Below are experts of layer 6 (counted from 0) of a mixture-of-experts language model. Rows are named router (the router's row for the expert), gate (a neuron's input weights, with its number), up (a neuron's input weights, with its number) and show model dimensions 704-767. Each number is 50 + 15 x the weight over its row's rms, rounded and kept within 0 to 99.
After each expert's rows: "comes after" lists some tokens at least twice as common just before its tokens as in all text; "gets" lists some tokens that make up at least twice as much of what it gets as of all text. This comes from a sample of Wikipedia text that the model never trained on. Tokens count by the router's weight.

# expert 11
router:28 54 54 37 57 40 57 43 64 60 43 70 63 52 49 71 38 41 44 42 45 58 66 46 65 37 41 53 42 59 37 32 49 55 55 34 53 51 69 62 37 32 27 54 65 35 50 63 66 38 38 14 63 54 35 58 56 40 28 64 55 19 35 22
gate0:61 61 41 42 67 77 54 69 23 39 49 44 31 61 41 23 21 43 56 45 39 35 53 64 33 83 34 70 52 69 45 59 40 90 30 38 36 64 50 22 39 46 59 59 50 24 46 47 74 71 70 27 83 63 42 66 59 56 31 12 74 43 51 38
up0:48 51 47 41 45 37 47 50 44 53 31 62 68 65 31 68 57 40 33 48 55 40 31 72 70 67 35 51 42 76 11 50 34 49 26 63 24 70 28 64 40 38 62 56 60 17 48 41 36 63 31 69 37 61 39 38 39 64 37 55 42 58 16 63
gate1:63 53 50 43 57 66 44 55 50 52 41 46 32 42 16 32 74 31 51 42 35 77 67 59 74 43 69 43 68 55 37 24 32 26 56 40 33 46 57 34 53 52 54 67 30 44 64 27 50 24 54 29 54 46 48 43 54 59 56 41 89 20 65 57
up1:63 17 62 65 68 57 50 38 30 24 59 48 35 54 60 53 21 57 75 66 56 48 29 31 35 61 59 45 51 34 49 40 26 01 59 39 66 57 40 29 44 20 62 30 64 54 64 17 51 41 54 70 56 31 52 28 42 57 72 68 28 47 59 52
gate2:55 23 30 47 40 68 46 64 58 34 35 76 58 40 74 64 66 71 47 66 63 80 47 54 47 61 36 58 27 51 57 77 39 42 60 52 28 42 48 44 58 37 59 40 46 45 28 59 52 37 49 73 83 38 65 60 69 25 68 49 70 53 37 66
up2:62 32 35 60 45 67 40 43 42 30 19 54 41 41 46 85 43 37 58 40 46 55 63 41 52 60 30 67 45 47 61 47 58 58 52 41 56 25 50 57 42 42 77 32 39 53 51 44 68 29 36 40 35 37 64 50 29 23 52 58 54 69 61 42
gate3:38 49 26 60 33 65 61 64 79 46 20 63 65 63 43 73 57 57 79 46 49 29 35 55 34 66 80 48 48 33 80 53 36 51 70 36 84 59 70 40 60 66 53 54 49 22 46 66 53 58 48 49 54 69 59 75 48 58 69 38 48 40 24 42
up3:61 65 42 35 39 39 68 37 57 45 42 21 56 64 49 50 35 51 45 27 60 44 36 60 41 54 57 47 46 45 58 26 52 43 38 37 52 49 44 38 37 61 73 45 57 62 42 58 44 80 51 42 73 43 86 27 28 56 32 45 47 41 51 53
gate4:57 45 55 39 69 53 57 37 47 42 31 49 75 78 45 59 58 35 48 45 30 32 50 53 37 63 57 48 58 44 40 52 59 59 38 63 39 55 49 48 37 37 44 47 28 50 67 31 51 38 46 19 58 31 43 44 46 86 22 70 70 41 88 26
up4:38 97 83 72 60 44 57 60 71 63 40 46 55 22 52 72 29 52 54 70 44 42 57 52 29 48 51 72 39 30 51 66 56 57 60 41 60 38 67 39 65 56 45 52 61 44 25 69 37 59 78 43 26 45 38 60 41 48 59 48 46 49 40 73
gate5:34 40 24 58 59 42 36 34 29 33 46 61 37 35 57 71 37 78 26 28 60 73 59 59 45 72 55 37 32 53 42 48 55 61 65 35 62 43 71 41 69 32 59 64 77 32 54 75 42 68 68 19 53 22 15 70 59 20 83 73 32 38 39 34
up5:44 52 41 37 79 29 63 56 36 85 66 21 32 63 32 28 45 41 35 40 44 22 35 40 35 32 58 61 51 54 14 68 55 44 78 37 43 36 39 63 49 55 53 63 63 46 54 26 51 32 20 53 46 90 71 51 87 49 32 50 67 39 40 48
gate6:39 52 37 65 76 48 30 37 58 53 46 38 52 71 36 09 40 45 22 57 23 49 56 52 64 34 49 49 73 69 42 58 71 53 74 45 52 51 45 35 48 45 47 57 58 35 54 34 41 68 41 49 43 29 41 65 31 53 83 60 73 35 53 52
up6:47 71 51 52 41 56 41 44 99 29 66 62 59 71 48 72 39 57 63 70 32 31 40 50 42 36 46 56 58 36 48 56 67 46 22 54 55 54 37 37 63 61 46 47 67 32 60 57 51 25 68 47 54 31 81 56 54 43 50 36 66 30 58 43
gate7:29 38 78 48 44 65 38 58 41 33 36 71 52 29 35 68 72 47 46 53 64 33 36 65 32 53 55 69 71 69 84 34 49 58 37 62 78 45 41 61 71 76 59 66 50 86 56 30 60 70 41 46 56 62 73 70 24 46 32 41 41 39 77 45
up7:47 44 72 42 00 43 51 59 20 63 76 72 52 45 53 50 73 49 53 43 55 28 27 65 57 70 49 59 15 62 46 70 61 56 35 13 69 45 42 71 46 59 42 46 37 54 60 39 56 62 52 67 47 53 40 69 50 09 57 58 28 49 19 62
gate8:52 71 53 76 58 43 29 46 49 53 63 46 52 77 74 27 12 70 43 56 58 32 60 56 32 16 67 30 57 53 56 51 50 38 50 40 45 68 51 55 44 39 59 53 57 45 60 35 59 60 53 50 63 74 63 91 67 52 69 38 22 69 21 51
up8:53 36 46 61 22 63 54 55 43 50 37 62 31 42 62 45 39 67 54 37 47 66 69 59 51 44 48 52 38 62 66 58 55 61 41 57 59 59 54 48 45 28 49 48 24 53 46 42 18 34 81 72 52 64 50 76 45 29 21 36 34 52 62 51
gate9:26 74 80 37 49 24 71 60 42 68 58 47 39 33 46 67 59 59 45 68 45 41 41 51 70 57 39 29 35 54 82 45 42 53 50 51 44 39 47 78 33 56 48 45 34 26 47 79 37 56 44 37 80 57 48 43 50 65 34 63 50 46 46 61
up9:28 58 64 52 43 70 55 50 60 73 69 54 61 32 66 47 18 43 70 64 63 82 56 19 62 51 35 47 72 67 34 57 63 61 45 44 58 39 25 62 09 30 29 61 40 60 55 72 38 70 34 48 58 56 38 51 38 53 30 52 41 68 49 45
comes after: " ", " of", " in", " 0", ")", "%"
gets: " |", " the", ";", " The", " at", "|"

# expert 12
router:46 71 37 58 59 62 44 61 66 40 29 58 70 62 47 48 54 49 47 47 44 55 60 49 39 68 35 56 35 40 53 52 41 48 88 25 44 48 67 29 20 63 52 53 65 41 36 61 36 32 36 40 61 42 70 71 53 68 40 66 51 34 47 34
gate0:39 95 44 43 71 30 44 61 16 45 81 64 45 53 48 35 56 57 61 47 57 70 37 49 33 60 44 47 63 65 37 40 59 57 69 65 72 52 38 65 37 58 26 65 36 50 46 52 31 65 64 68 68 54 54 29 51 44 57 76 51 44 59 44
up0:53 42 73 53 47 75 72 47 67 54 60 41 70 52 38 50 51 45 41 27 43 51 34 54 34 55 58 86 56 47 34 64 63 56 59 50 30 36 44 65 44 54 37 59 55 61 32 45 56 48 49 58 58 31 49 45 40 35 67 48 48 59 26 31
gate1:85 63 26 60 14 40 51 63 42 66 66 41 57 48 61 30 59 40 70 54 29 46 55 39 62 48 55 55 35 47 54 66 35 44 30 37 61 19 43 67 55 71 50 76 51 56 68 49 40 38 61 55 39 42 50 29 72 32 37 36 28 47 49 58
up1:51 27 66 61 50 33 78 55 55 13 24 50 60 54 42 12 41 64 35 88 36 26 48 66 32 54 58 76 80 55 71 20 34 38 43 42 52 45 51 62 35 66 67 39 57 65 37 39 65 47 64 43 61 41 61 45 48 45 58 46 59 60 41 66
gate2:37 44 44 48 41 55 55 39 23 45 67 50 50 37 57 57 36 29 55 59 64 84 35 17 61 55 35 25 79 21 48 66 58 61 30 27 47 57 41 59 34 51 40 62 36 49 59 42 43 56 49 40 48 67 59 38 42 62 38 72 29 36 65 63
up2:46 32 64 48 57 53 39 49 33 29 43 44 48 53 46 36 52 54 63 47 67 57 49 67 65 56 58 39 47 66 60 52 43 70 44 33 59 33 42 44 41 67 82 42 62 07 48 36 66 48 41 26 40 52 33 52 38 56 61 59 50 43 47 45
gate3:67 54 66 38 52 64 50 31 58 43 81 66 44 47 48 60 22 47 30 74 67 40 76 61 33 36 42 34 84 54 63 42 70 25 48 34 83 49 58 55 11 51 84 50 20 58 37 60 32 37 60 36 45 42 61 40 52 51 54 36 29 33 33 58
up3:38 53 44 58 70 55 27 61 56 84 45 49 36 41 48 60 66 82 39 37 62 32 29 23 59 36 71 56 35 62 53 38 98 54 56 30 65 64 27 45 42 39 39 37 54 34 54 49 60 27 74 38 57 46 59 59 70 59 62 58 42 71 41 64
gate4:60 34 60 50 54 71 82 64 46 52 45 56 34 66 43 52 77 76 35 29 73 65 59 11 42 46 77 49 47 49 31 54 47 48 38 46 57 40 70 69 49 65 67 45 13 00 62 72 54 33 33 55 37 52 32 54 32 53 27 66 54 56 48 64
up4:61 59 52 43 50 62 56 39 61 73 65 43 63 44 38 51 35 16 63 54 71 30 43 69 48 46 54 48 44 54 57 29 38 77 45 82 48 52 40 52 60 59 82 26 61 59 68 50 32 50 27 41 41 44 50 49 50 67 60 36 38 09 47 39
gate5:42 48 21 57 60 38 73 40 55 38 69 61 77 62 70 29 60 63 63 48 75 34 44 77 37 49 38 64 37 42 46 33 30 64 41 44 42 47 27 60 35 64 24 68 29 67 86 57 48 62 48 43 48 67 43 25 53 66 48 36 36 47 33 39
up5:55 26 54 43 42 52 45 33 70 55 17 94 50 40 54 46 48 50 69 54 58 46 28 50 73 67 42 55 72 49 73 67 62 36 54 62 49 64 38 49 59 32 38 77 55 49 58 38 63 74 34 70 48 50 75 70 38 58 26 51 27 63 68 46
gate6:73 82 64 29 13 77 59 31 79 53 39 46 67 59 34 37 12 62 41 23 85 71 38 68 44 37 66 14 65 44 38 42 68 41 67 47 25 49 39 76 50 59 36 71 05 37 72 25 48 34 49 78 63 53 46 42 69 66 34 35 51 54 61 78
up6:51 41 37 33 57 53 56 63 64 75 19 66 30 10 45 41 24 67 74 50 51 48 62 33 44 37 47 37 64 46 60 25 57 51 54 12 66 44 49 40 32 69 67 51 60 26 32 47 48 85 65 58 52 79 54 55 30 39 44 36 65 51 52 28
gate7:38 57 28 60 57 54 61 66 47 61 57 71 52 60 39 50 54 35 67 50 54 53 31 60 38 56 26 55 80 51 49 62 69 32 40 49 58 36 49 59 22 55 42 54 62 76 48 60 59 68 20 79 63 47 23 71 41 42 76 50 32 38 59 42
up7:37 57 52 56 84 37 47 48 75 55 29 57 60 62 40 54 27 36 53 54 44 75 61 68 49 27 48 24 29 57 52 57 40 62 49 64 61 68 77 74 41 56 50 34 32 37 28 40 69 61 38 42 63 47 54 64 17 21 56 32 31 33 26 67
gate8:46 63 57 69 39 62 65 30 41 75 42 52 42 26 63 44 33 44 65 56 46 53 35 34 35 40 37 43 51 62 67 62 73 37 57 80 41 22 40 77 28 31 43 36 41 31 49 45 45 50 33 62 77 66 58 38 53 64 66 81 18 47 57 51
up8:64 29 26 46 52 60 50 71 42 41 27 38 68 57 39 35 27 69 57 61 28 41 30 70 26 45 36 54 31 65 50 58 47 45 61 68 47 34 46 38 52 56 55 52 62 39 55 26 43 47 49 42 41 34 23 42 42 59 46 55 69 62 41 42
gate9:74 45 08 81 65 48 58 79 42 82 53 56 51 45 28 54 47 40 54 37 36 52 61 40 43 62 39 68 37 91 27 46 40 70 47 29 29 47 57 44 45 24 63 59 30 26 55 54 51 37 70 57 48 64 34 40 65 52 48 78 46 49 58 62
up9:72 87 54 39 56 83 58 42 63 45 39 37 70 74 44 43 31 51 33 32 93 34 38 66 39 39 41 53 54 61 35 34 30 63 77 69 54 50 08 38 61 43 52 54 53 70 41 55 21 53 47 62 50 66 49 52 49 36 15 62 71 42 55 17
comes after: "\n", " to", " 1", " 2", " 3", " 6"
gets: "|", " (", "–", "-", ":", " in"

# expert 7
router:16 41 32 74 53 43 45 53 69 46 43 55 62 62 59 40 70 53 60 53 35 50 48 74 58 34 44 50 71 50 53 58 54 74 74 55 29 34 61 49 49 49 34 67 39 55 60 47 55 45 34 48 40 57 39 38 49 47 63 58 66 31 50 46
gate0:64 48 34 44 41 37 28 42 43 83 73 47 33 31 58 50 62 39 67 29 62 68 56 56 55 49 60 34 58 34 65 87 51 51 58 45 31 59 39 43 46 61 70 60 67 62 36 64 47 47 55 58 58 70 44 45 42 37 42 32 39 58 40 56
up0:48 80 50 62 56 53 73 57 58 67 24 69 71 61 26 64 16 27 31 51 46 41 60 48 38 77 55 67 62 57 36 32 41 46 49 53 72 52 42 53 28 47 44 50 70 38 43 57 42 63 59 52 54 56 30 65 62 17 53 62 50 42 30 33
gate1:35 66 52 57 57 48 37 50 63 34 45 49 63 43 21 49 56 76 56 43 55 64 63 58 56 33 50 50 53 79 41 33 77 57 51 54 49 54 58 44 58 50 37 75 35 52 24 37 24 44 70 53 49 49 59 46 53 42 62 44 57 46 59 36
up1:68 52 54 77 71 45 77 52 36 23 50 56 57 43 75 55 44 68 51 39 39 61 50 33 40 51 78 43 50 61 50 79 55 70 69 50 51 40 49 15 65 47 53 41 32 77 34 53 64 44 67 69 63 52 37 71 22 60 34 58 59 47 19 55
gate2:54 52 64 56 12 27 96 49 55 34 59 56 42 51 61 53 99 35 56 48 62 29 46 80 39 65 68 20 26 62 34 43 38 50 65 44 68 33 59 35 59 25 16 46 49 42 48 70 56 51 52 33 46 28 37 48 57 59 61 56 54 37 36 48
up2:58 41 53 42 32 51 44 48 61 31 51 53 44 28 66 72 43 71 54 58 47 63 69 41 52 51 38 47 34 23 54 68 71 56 52 62 54 24 31 61 57 63 59 64 59 56 53 18 58 66 72 46 50 73 51 45 62 44 56 45 46 59 32 53
gate3:63 54 28 56 42 46 32 58 65 74 67 21 64 48 51 62 60 47 33 26 52 69 53 34 42 53 72 24 53 67 35 76 45 31 52 38 64 90 36 72 20 48 38 46 61 25 49 53 56 44 81 79 32 31 26 35 54 33 46 71 51 50 14 48
up3:73 59 59 68 41 68 50 47 71 56 82 47 37 53 81 11 53 60 43 40 60 40 61 62 32 27 50 54 39 73 41 48 40 65 27 22 48 33 48 62 66 43 63 28 64 55 28 65 49 22 63 63 48 55 16 38 51 41 39 44 36 53 51 58
gate4:63 57 54 39 71 35 65 21 42 51 55 50 50 61 45 74 85 39 35 65 58 49 34 50 27 42 47 26 59 56 49 60 37 42 52 33 57 27 46 34 40 68 42 42 69 31 66 41 49 40 42 53 66 69 46 44 65 54 57 36 46 55 54 62
up4:52 22 44 40 45 41 28 64 41 40 64 53 39 32 34 67 54 74 63 43 53 42 52 63 71 29 53 55 67 41 43 59 29 42 51 40 42 28 34 44 48 38 34 44 56 20 59 41 54 59 22 58 43 57 50 42 64 52 66 55 42 42 53 58
gate5:26 20 40 31 44 76 48 53 41 60 28 49 30 73 55 72 62 47 67 78 42 69 33 58 45 69 58 57 58 34 42 40 55 53 42 60 51 63 75 56 48 60 66 40 54 61 41 51 60 31 56 20 32 47 42 58 53 86 54 50 17 23 35 57
up5:47 71 54 47 43 32 53 52 58 29 52 44 38 70 55 45 61 76 73 48 56 63 42 55 62 49 72 59 60 56 29 32 60 61 67 49 50 65 72 56 28 56 67 65 70 62 45 64 21 41 33 36 31 67 84 56 53 48 48 43 24 38 52 70
gate6:55 37 26 51 29 73 44 66 45 41 41 59 51 28 51 45 37 48 34 88 53 33 52 52 71 24 39 54 42 73 38 44 57 76 58 16 45 36 27 63 55 29 45 59 68 21 35 32 42 74 31 38 61 44 30 70 71 62 50 72 41 65 69 28
up6:64 65 30 43 71 51 72 38 47 62 52 68 65 37 45 67 10 26 64 19 42 41 15 66 63 71 46 39 52 60 48 27 50 77 49 62 33 71 52 45 70 78 76 30 52 65 38 31 58 51 60 48 67 52 72 39 53 58 59 44 36 61 56 50
gate7:64 62 32 48 53 54 51 36 74 38 58 58 62 43 21 48 49 33 37 29 57 61 21 64 26 66 61 36 31 56 49 56 54 28 79 68 40 42 62 66 68 63 69 55 51 52 44 53 67 35 21 68 60 73 19 40 30 44 41 38 48 51 48 51
up7:46 14 44 48 52 70 38 42 48 50 56 73 31 78 65 42 44 43 54 67 18 19 58 50 64 51 38 38 62 58 26 50 39 72 45 58 51 59 40 60 74 35 51 80 21 40 62 29 46 73 30 61 50 27 67 43 60 27 36 20 26 52 45 49
gate8:21 49 50 25 66 52 40 65 36 62 45 33 52 55 61 53 46 61 60 35 69 80 73 50 34 38 60 52 62 37 48 65 39 56 47 50 49 64 50 54 49 50 29 50 54 33 48 49 32 70 53 36 45 31 48 68 65 56 62 50 68 21 60 36
up8:49 38 61 57 18 40 49 41 59 52 64 51 61 63 56 34 64 56 65 48 54 40 42 65 56 55 67 47 84 50 48 33 61 55 86 38 51 31 47 39 61 85 68 68 45 57 53 35 60 55 60 61 44 38 51 59 61 54 37 51 62 34 22 41
gate9:53 52 58 26 62 53 35 65 35 36 53 47 50 56 38 35 37 31 71 68 36 49 85 28 62 39 64 35 46 73 32 49 57 34 72 62 79 37 44 54 61 42 57 44 16 41 48 26 60 82 65 36 65 57 52 29 58 49 39 73 39 65 36 28
up9:56 49 48 35 51 47 48 26 65 52 51 55 35 46 67 35 58 54 41 58 49 29 49 76 40 63 78 56 42 48 59 52 56 54 54 64 27 22 34 73 55 39 64 43 49 25 57 44 38 25 42 53 42 54 39 50 74 50 82 70 60 67 83 65
comes after: " |", "|", ";", " (", " in", ":"
gets: " 1", " 0", " 2", " 3", " 6", " 4"

# expert 10
router:51 33 49 41 45 63 55 67 59 46 53 65 66 52 42 61 71 55 35 46 58 41 73 66 49 21 35 62 39 36 29 48 35 46 44 43 51 34 72 28 44 57 45 69 48 55 55 31 61 39 30 39 52 33 65 67 29 32 49 56 37 41 59 32
gate0:40 73 44 46 31 42 51 60 53 37 38 46 32 40 42 39 49 37 55 29 67 49 45 38 56 52 38 46 41 72 53 44 53 47 63 56 26 46 47 56 39 82 53 75 56 47 38 00 49 51 26 54 51 56 46 62 41 30 43 21 49 62 33 39
up0:47 56 45 45 52 86 29 56 30 50 32 59 36 43 44 65 51 25 60 64 60 62 26 41 43 52 54 62 52 75 72 51 55 73 47 44 72 42 43 56 44 47 32 43 47 32 31 67 61 59 55 68 55 17 68 56 39 34 41 70 58 33 53 66
gate1:52 20 40 59 49 35 37 43 63 57 27 43 35 60 70 70 52 46 48 53 76 66 57 53 44 43 69 45 62 44 31 39 55 35 46 54 51 69 43 53 58 47 44 52 49 47 57 61 47 73 54 38 49 25 32 40 66 46 32 45 50 36 71 42
up1:81 60 46 48 28 57 49 46 53 39 38 65 28 51 69 29 47 39 38 36 53 40 66 37 54 74 57 65 39 31 24 61 42 40 21 71 48 57 38 52 42 68 57 50 78 50 70 74 48 48 51 82 58 27 38 37 24 27 74 23 42 25 52 43
gate2:40 76 52 52 50 48 43 60 52 36 45 62 33 84 66 40 74 38 62 71 43 39 75 48 24 59 33 61 45 26 55 44 52 66 58 62 33 78 33 51 44 66 43 37 51 54 30 72 66 51 54 61 52 30 54 43 59 29 48 50 64 17 39 56
up2:52 66 43 33 68 43 46 58 46 51 52 50 53 46 25 57 68 55 30 33 60 39 47 73 88 59 31 37 39 72 64 36 55 68 50 21 45 50 61 30 69 49 50 48 31 39 34 49 45 50 61 38 34 50 29 67 44 56 51 74 58 40 54 31
gate3:71 65 28 39 27 32 84 49 80 39 63 39 39 80 50 22 66 38 36 56 46 42 52 43 69 50 33 17 36 69 51 34 34 55 74 67 26 53 73 14 41 80 53 58 64 57 55 36 65 42 21 72 39 50 47 34 36 60 33 33 44 46 42 42
up3:46 51 57 49 68 48 32 75 42 60 74 33 49 33 76 82 63 56 68 66 70 77 45 28 46 60 56 32 61 62 00 14 42 34 52 25 39 77 73 23 73 39 60 54 47 38 36 14 55 28 35 44 72 46 66 72 52 50 56 44 45 52 46 64
gate4:61 49 15 25 37 55 61 35 53 59 68 44 61 42 72 46 51 47 76 45 10 48 52 49 44 59 72 40 36 30 35 28 42 46 47 57 67 50 24 35 64 68 43 80 41 32 46 48 56 31 60 42 50 68 62 32 46 34 73 39 33 38 33 40
up4:50 69 16 67 58 59 37 59 37 23 57 55 31 49 70 62 71 54 50 36 39 67 26 59 73 51 72 34 81 25 26 59 69 29 54 64 32 65 26 69 60 68 42 70 61 50 47 49 51 37 44 55 38 59 43 58 51 71 70 38 40 50 77 19
gate5:66 64 37 53 56 42 67 63 61 57 51 54 43 53 61 54 34 39 52 22 56 51 42 44 31 54 79 58 48 56 49 61 38 28 59 43 52 79 38 38 39 65 81 37 59 47 65 42 66 59 44 60 45 70 11 49 27 64 97 31 37 43 31 49
up5:39 56 49 41 43 25 38 54 55 32 12 55 51 38 71 73 49 48 30 49 50 17 51 45 64 37 46 43 38 67 46 49 71 21 62 40 34 42 42 58 33 61 55 56 47 48 72 45 67 89 89 43 50 53 83 19 41 58 32 68 99 60 32 41
gate6:59 48 54 52 68 30 51 63 35 29 50 42 36 59 40 55 47 43 51 33 38 52 62 78 66 36 45 49 52 60 39 46 46 38 50 82 36 76 59 37 53 56 54 41 55 64 50 54 56 61 79 22 43 50 33 62 58 42 28 66 29 46 51 58
up6:35 50 35 43 20 63 58 52 30 94 55 15 63 45 50 32 48 29 74 76 76 54 58 35 47 33 54 77 69 56 97 31 65 29 50 36 43 52 43 63 33 37 62 43 30 60 52 42 56 65 48 61 43 74 50 47 50 51 34 44 60 81 56 64
gate7:17 42 63 41 50 45 59 73 51 64 32 53 74 61 44 61 57 52 33 43 61 22 35 54 61 42 35 47 89 42 60 55 47 57 42 57 55 39 37 57 44 38 27 67 59 67 58 61 50 36 49 36 67 30 36 44 68 40 68 74 73 66 33 50
up7:14 80 44 57 41 40 27 48 59 60 71 26 66 38 30 68 32 45 29 58 51 59 58 35 44 42 72 48 40 48 84 45 73 27 60 63 58 48 41 74 42 36 61 45 60 42 57 60 33 29 27 40 46 44 78 42 42 90 57 46 62 39 38 51
gate8:68 50 61 57 73 67 14 19 73 35 63 66 45 64 32 49 77 69 44 76 54 68 17 43 51 36 27 55 71 58 36 48 59 69 54 57 47 60 76 76 54 40 39 70 45 82 75 56 45 48 67 44 55 46 37 25 55 60 22 42 26 55 30 62
up8:39 48 59 36 69 52 59 40 81 46 58 52 54 59 41 26 68 49 57 34 47 42 43 40 57 64 59 45 85 41 68 11 65 45 56 49 43 72 54 50 31 24 30 70 59 43 43 26 83 72 35 42 45 47 69 51 49 58 36 55 65 45 60 06
gate9:36 27 49 46 46 09 39 60 41 52 30 51 66 40 64 56 36 57 58 35 51 46 55 61 81 60 53 35 25 42 35 54 50 52 61 55 56 40 41 44 41 73 78 41 17 69 47 50 30 50 30 51 55 56 50 39 65 51 79 68 51 46 37 84
up9:38 34 48 76 50 56 51 36 84 56 47 53 60 71 72 54 52 39 42 49 28 43 51 42 53 58 82 49 33 38 49 35 76 43 31 77 29 69 60 36 56 33 49 40 19 45 67 68 55 21 41 45 48 41 38 36 52 72 30 15 52 49 51 99
comes after: "\n", " (", "\n ", " \"", " name", " Born"
gets: "-", ":", " \"", " of", "/", "–"

# expert 6
router:40 67 35 41 58 77 63 63 74 17 36 68 54 49 45 42 60 89 25 53 51 56 52 79 67 43 63 48 62 65 34 47 47 42 47 53 28 11 64 43 71 57 44 76 33 58 52 24 57 56 28 17 57 27 49 49 56 54 34 68 46 29 51 32
gate0:59 59 19 73 54 66 60 64 41 59 29 92 40 61 56 23 54 58 58 54 64 68 33 66 24 51 67 78 70 46 70 44 44 54 42 62 50 56 71 58 47 67 79 55 37 72 79 58 92 56 66 37 48 76 49 76 29 59 30 32 48 40 51 49
up0:58 48 41 61 58 56 41 31 56 60 66 55 40 47 59 61 54 60 45 60 49 33 49 63 45 45 50 22 36 58 47 49 34 48 36 48 58 54 45 37 72 48 37 50 49 33 25 45 45 41 43 37 75 31 44 50 52 49 59 58 25 59 41 67
gate1:27 18 87 33 44 63 40 42 63 80 42 54 52 61 80 58 37 72 29 59 24 54 48 62 22 34 49 40 58 48 26 60 81 42 82 44 39 53 56 58 39 41 76 51 54 43 60 64 81 68 51 59 45 70 37 63 71 55 41 53 80 60 46 54
up1:61 78 62 48 18 24 41 53 69 55 53 50 65 31 58 57 77 39 50 48 55 48 54 47 69 50 82 48 48 53 55 49 33 62 63 58 55 52 43 93 43 65 51 46 37 83 42 75 67 33 51 55 62 33 70 60 38 42 68 41 23 63 64 56
gate2:46 43 79 56 47 39 27 57 58 58 45 35 38 52 57 71 50 56 32 64 49 51 47 79 57 69 43 22 30 55 57 51 64 42 54 68 75 47 62 53 52 57 47 51 43 57 70 53 60 48 38 78 73 66 54 60 63 81 68 50 35 65 42 52
up2:55 54 29 58 60 67 71 52 85 47 48 46 72 47 53 40 67 52 28 38 35 41 26 38 66 25 57 32 49 38 31 72 55 47 44 54 29 35 68 56 54 60 29 25 46 69 27 45 68 64 68 29 59 61 76 53 69 52 45 47 83 13 30 43
gate3:40 70 72 40 50 29 50 62 50 44 48 61 26 44 52 57 48 52 57 43 42 54 44 52 30 49 62 36 76 38 67 50 57 47 78 40 67 48 50 62 62 52 65 62 50 13 16 68 50 68 44 52 76 52 27 27 34 73 55 75 51 22 59 41
up3:67 42 29 52 56 52 63 57 64 51 25 67 33 67 46 46 54 43 39 50 57 55 52 24 64 57 62 55 61 44 27 61 43 67 41 55 46 43 50 51 51 31 54 53 64 39 47 34 73 47 60 46 52 40 48 63 65 35 63 43 39 34 57 59
gate4:61 84 56 51 44 45 41 76 67 48 64 74 66 53 45 55 50 43 56 11 47 46 42 65 30 34 68 68 25 48 51 64 39 63 68 65 47 46 68 51 41 56 46 32 66 45 68 53 57 39 27 51 50 65 51 69 58 51 62 46 77 62 43 64
up4:45 37 55 45 17 51 44 26 45 63 66 68 28 54 14 50 46 70 29 52 76 66 62 57 56 59 63 65 36 36 50 57 30 59 58 40 69 60 50 38 56 56 43 67 72 75 52 42 42 15 63 38 48 53 51 28 49 26 60 44 49 50 55 59
gate5:68 39 40 58 54 59 39 49 30 66 92 50 53 54 40 28 76 56 37 60 50 45 37 65 34 47 44 73 60 38 32 51 43 38 37 23 55 53 50 61 57 61 41 58 54 27 40 25 38 41 56 69 53 56 42 38 56 43 64 40 57 45 70 46
up5:47 61 60 29 62 64 62 52 54 49 70 55 67 50 53 25 52 42 64 63 49 49 40 44 51 49 64 64 35 71 39 42 48 54 39 71 49 35 41 34 64 58 36 52 54 38 24 47 50 24 45 49 54 58 37 48 84 23 54 49 59 61 54 58
gate6:39 25 50 25 40 90 57 58 38 68 53 39 28 73 38 39 25 56 38 66 60 71 25 40 64 64 69 38 50 64 43 65 66 48 48 37 54 51 53 59 38 50 68 35 53 36 52 67 65 31 74 66 33 47 59 44 63 51 45 51 62 41 71 52
up6:39 43 67 32 32 40 49 60 51 63 39 43 41 39 50 73 42 41 28 54 61 51 53 62 37 54 66 68 56 55 42 69 49 06 44 68 33 20 78 36 56 41 37 83 60 35 65 53 40 60 54 61 47 19 45 21 45 45 42 36 33 34 63 63
gate7:08 27 53 67 54 53 20 66 52 65 42 36 54 59 49 41 64 61 28 62 60 47 66 25 40 37 44 82 38 54 48 31 72 70 56 28 62 38 38 65 63 21 40 49 42 39 32 21 63 56 56 27 27 63 56 51 56 42 54 70 56 52 43 74
up7:70 43 34 35 73 23 56 73 56 45 59 79 68 50 64 35 51 46 55 54 46 70 28 69 69 37 51 42 34 64 70 46 48 52 42 65 81 41 75 71 35 61 71 55 40 60 48 71 34 47 43 71 49 50 51 38 49 28 43 54 26 51 52 25
gate8:19 55 56 72 70 41 43 62 35 27 48 28 52 80 39 39 68 72 19 58 30 60 55 60 53 47 55 55 52 61 53 39 45 51 54 31 61 46 41 55 46 65 40 27 45 60 12 39 76 10 68 64 78 41 44 57 45 52 55 25 83 60 59 52
up8:71 56 40 73 45 54 57 68 51 51 57 75 30 47 60 50 55 45 75 38 53 26 36 67 52 44 60 32 30 27 37 38 30 58 31 35 48 27 69 74 49 45 73 51 37 38 32 79 30 70 11 29 40 41 64 42 56 59 55 58 45 54 30 61
gate9:47 43 48 40 60 45 37 61 58 48 53 49 58 59 81 37 45 58 48 48 58 65 84 59 48 46 43 78 41 46 76 48 61 60 24 34 56 78 54 56 65 42 38 62 53 30 63 38 62 72 44 59 34 45 38 33 12 43 49 40 28 67 12 50
up9:72 64 41 66 38 36 57 64 78 54 57 56 20 14 46 39 59 29 75 71 35 39 55 58 56 65 48 45 50 29 42 55 36 28 45 45 49 33 54 56 38 37 56 71 57 45 27 52 25 59 60 51 35 61 45 51 35 50 37 56 39 58 75 69
comes after: ".", "\n", ")", "==", " ==", " ="
gets: "\n", ",", ".", "),", ").", "\"."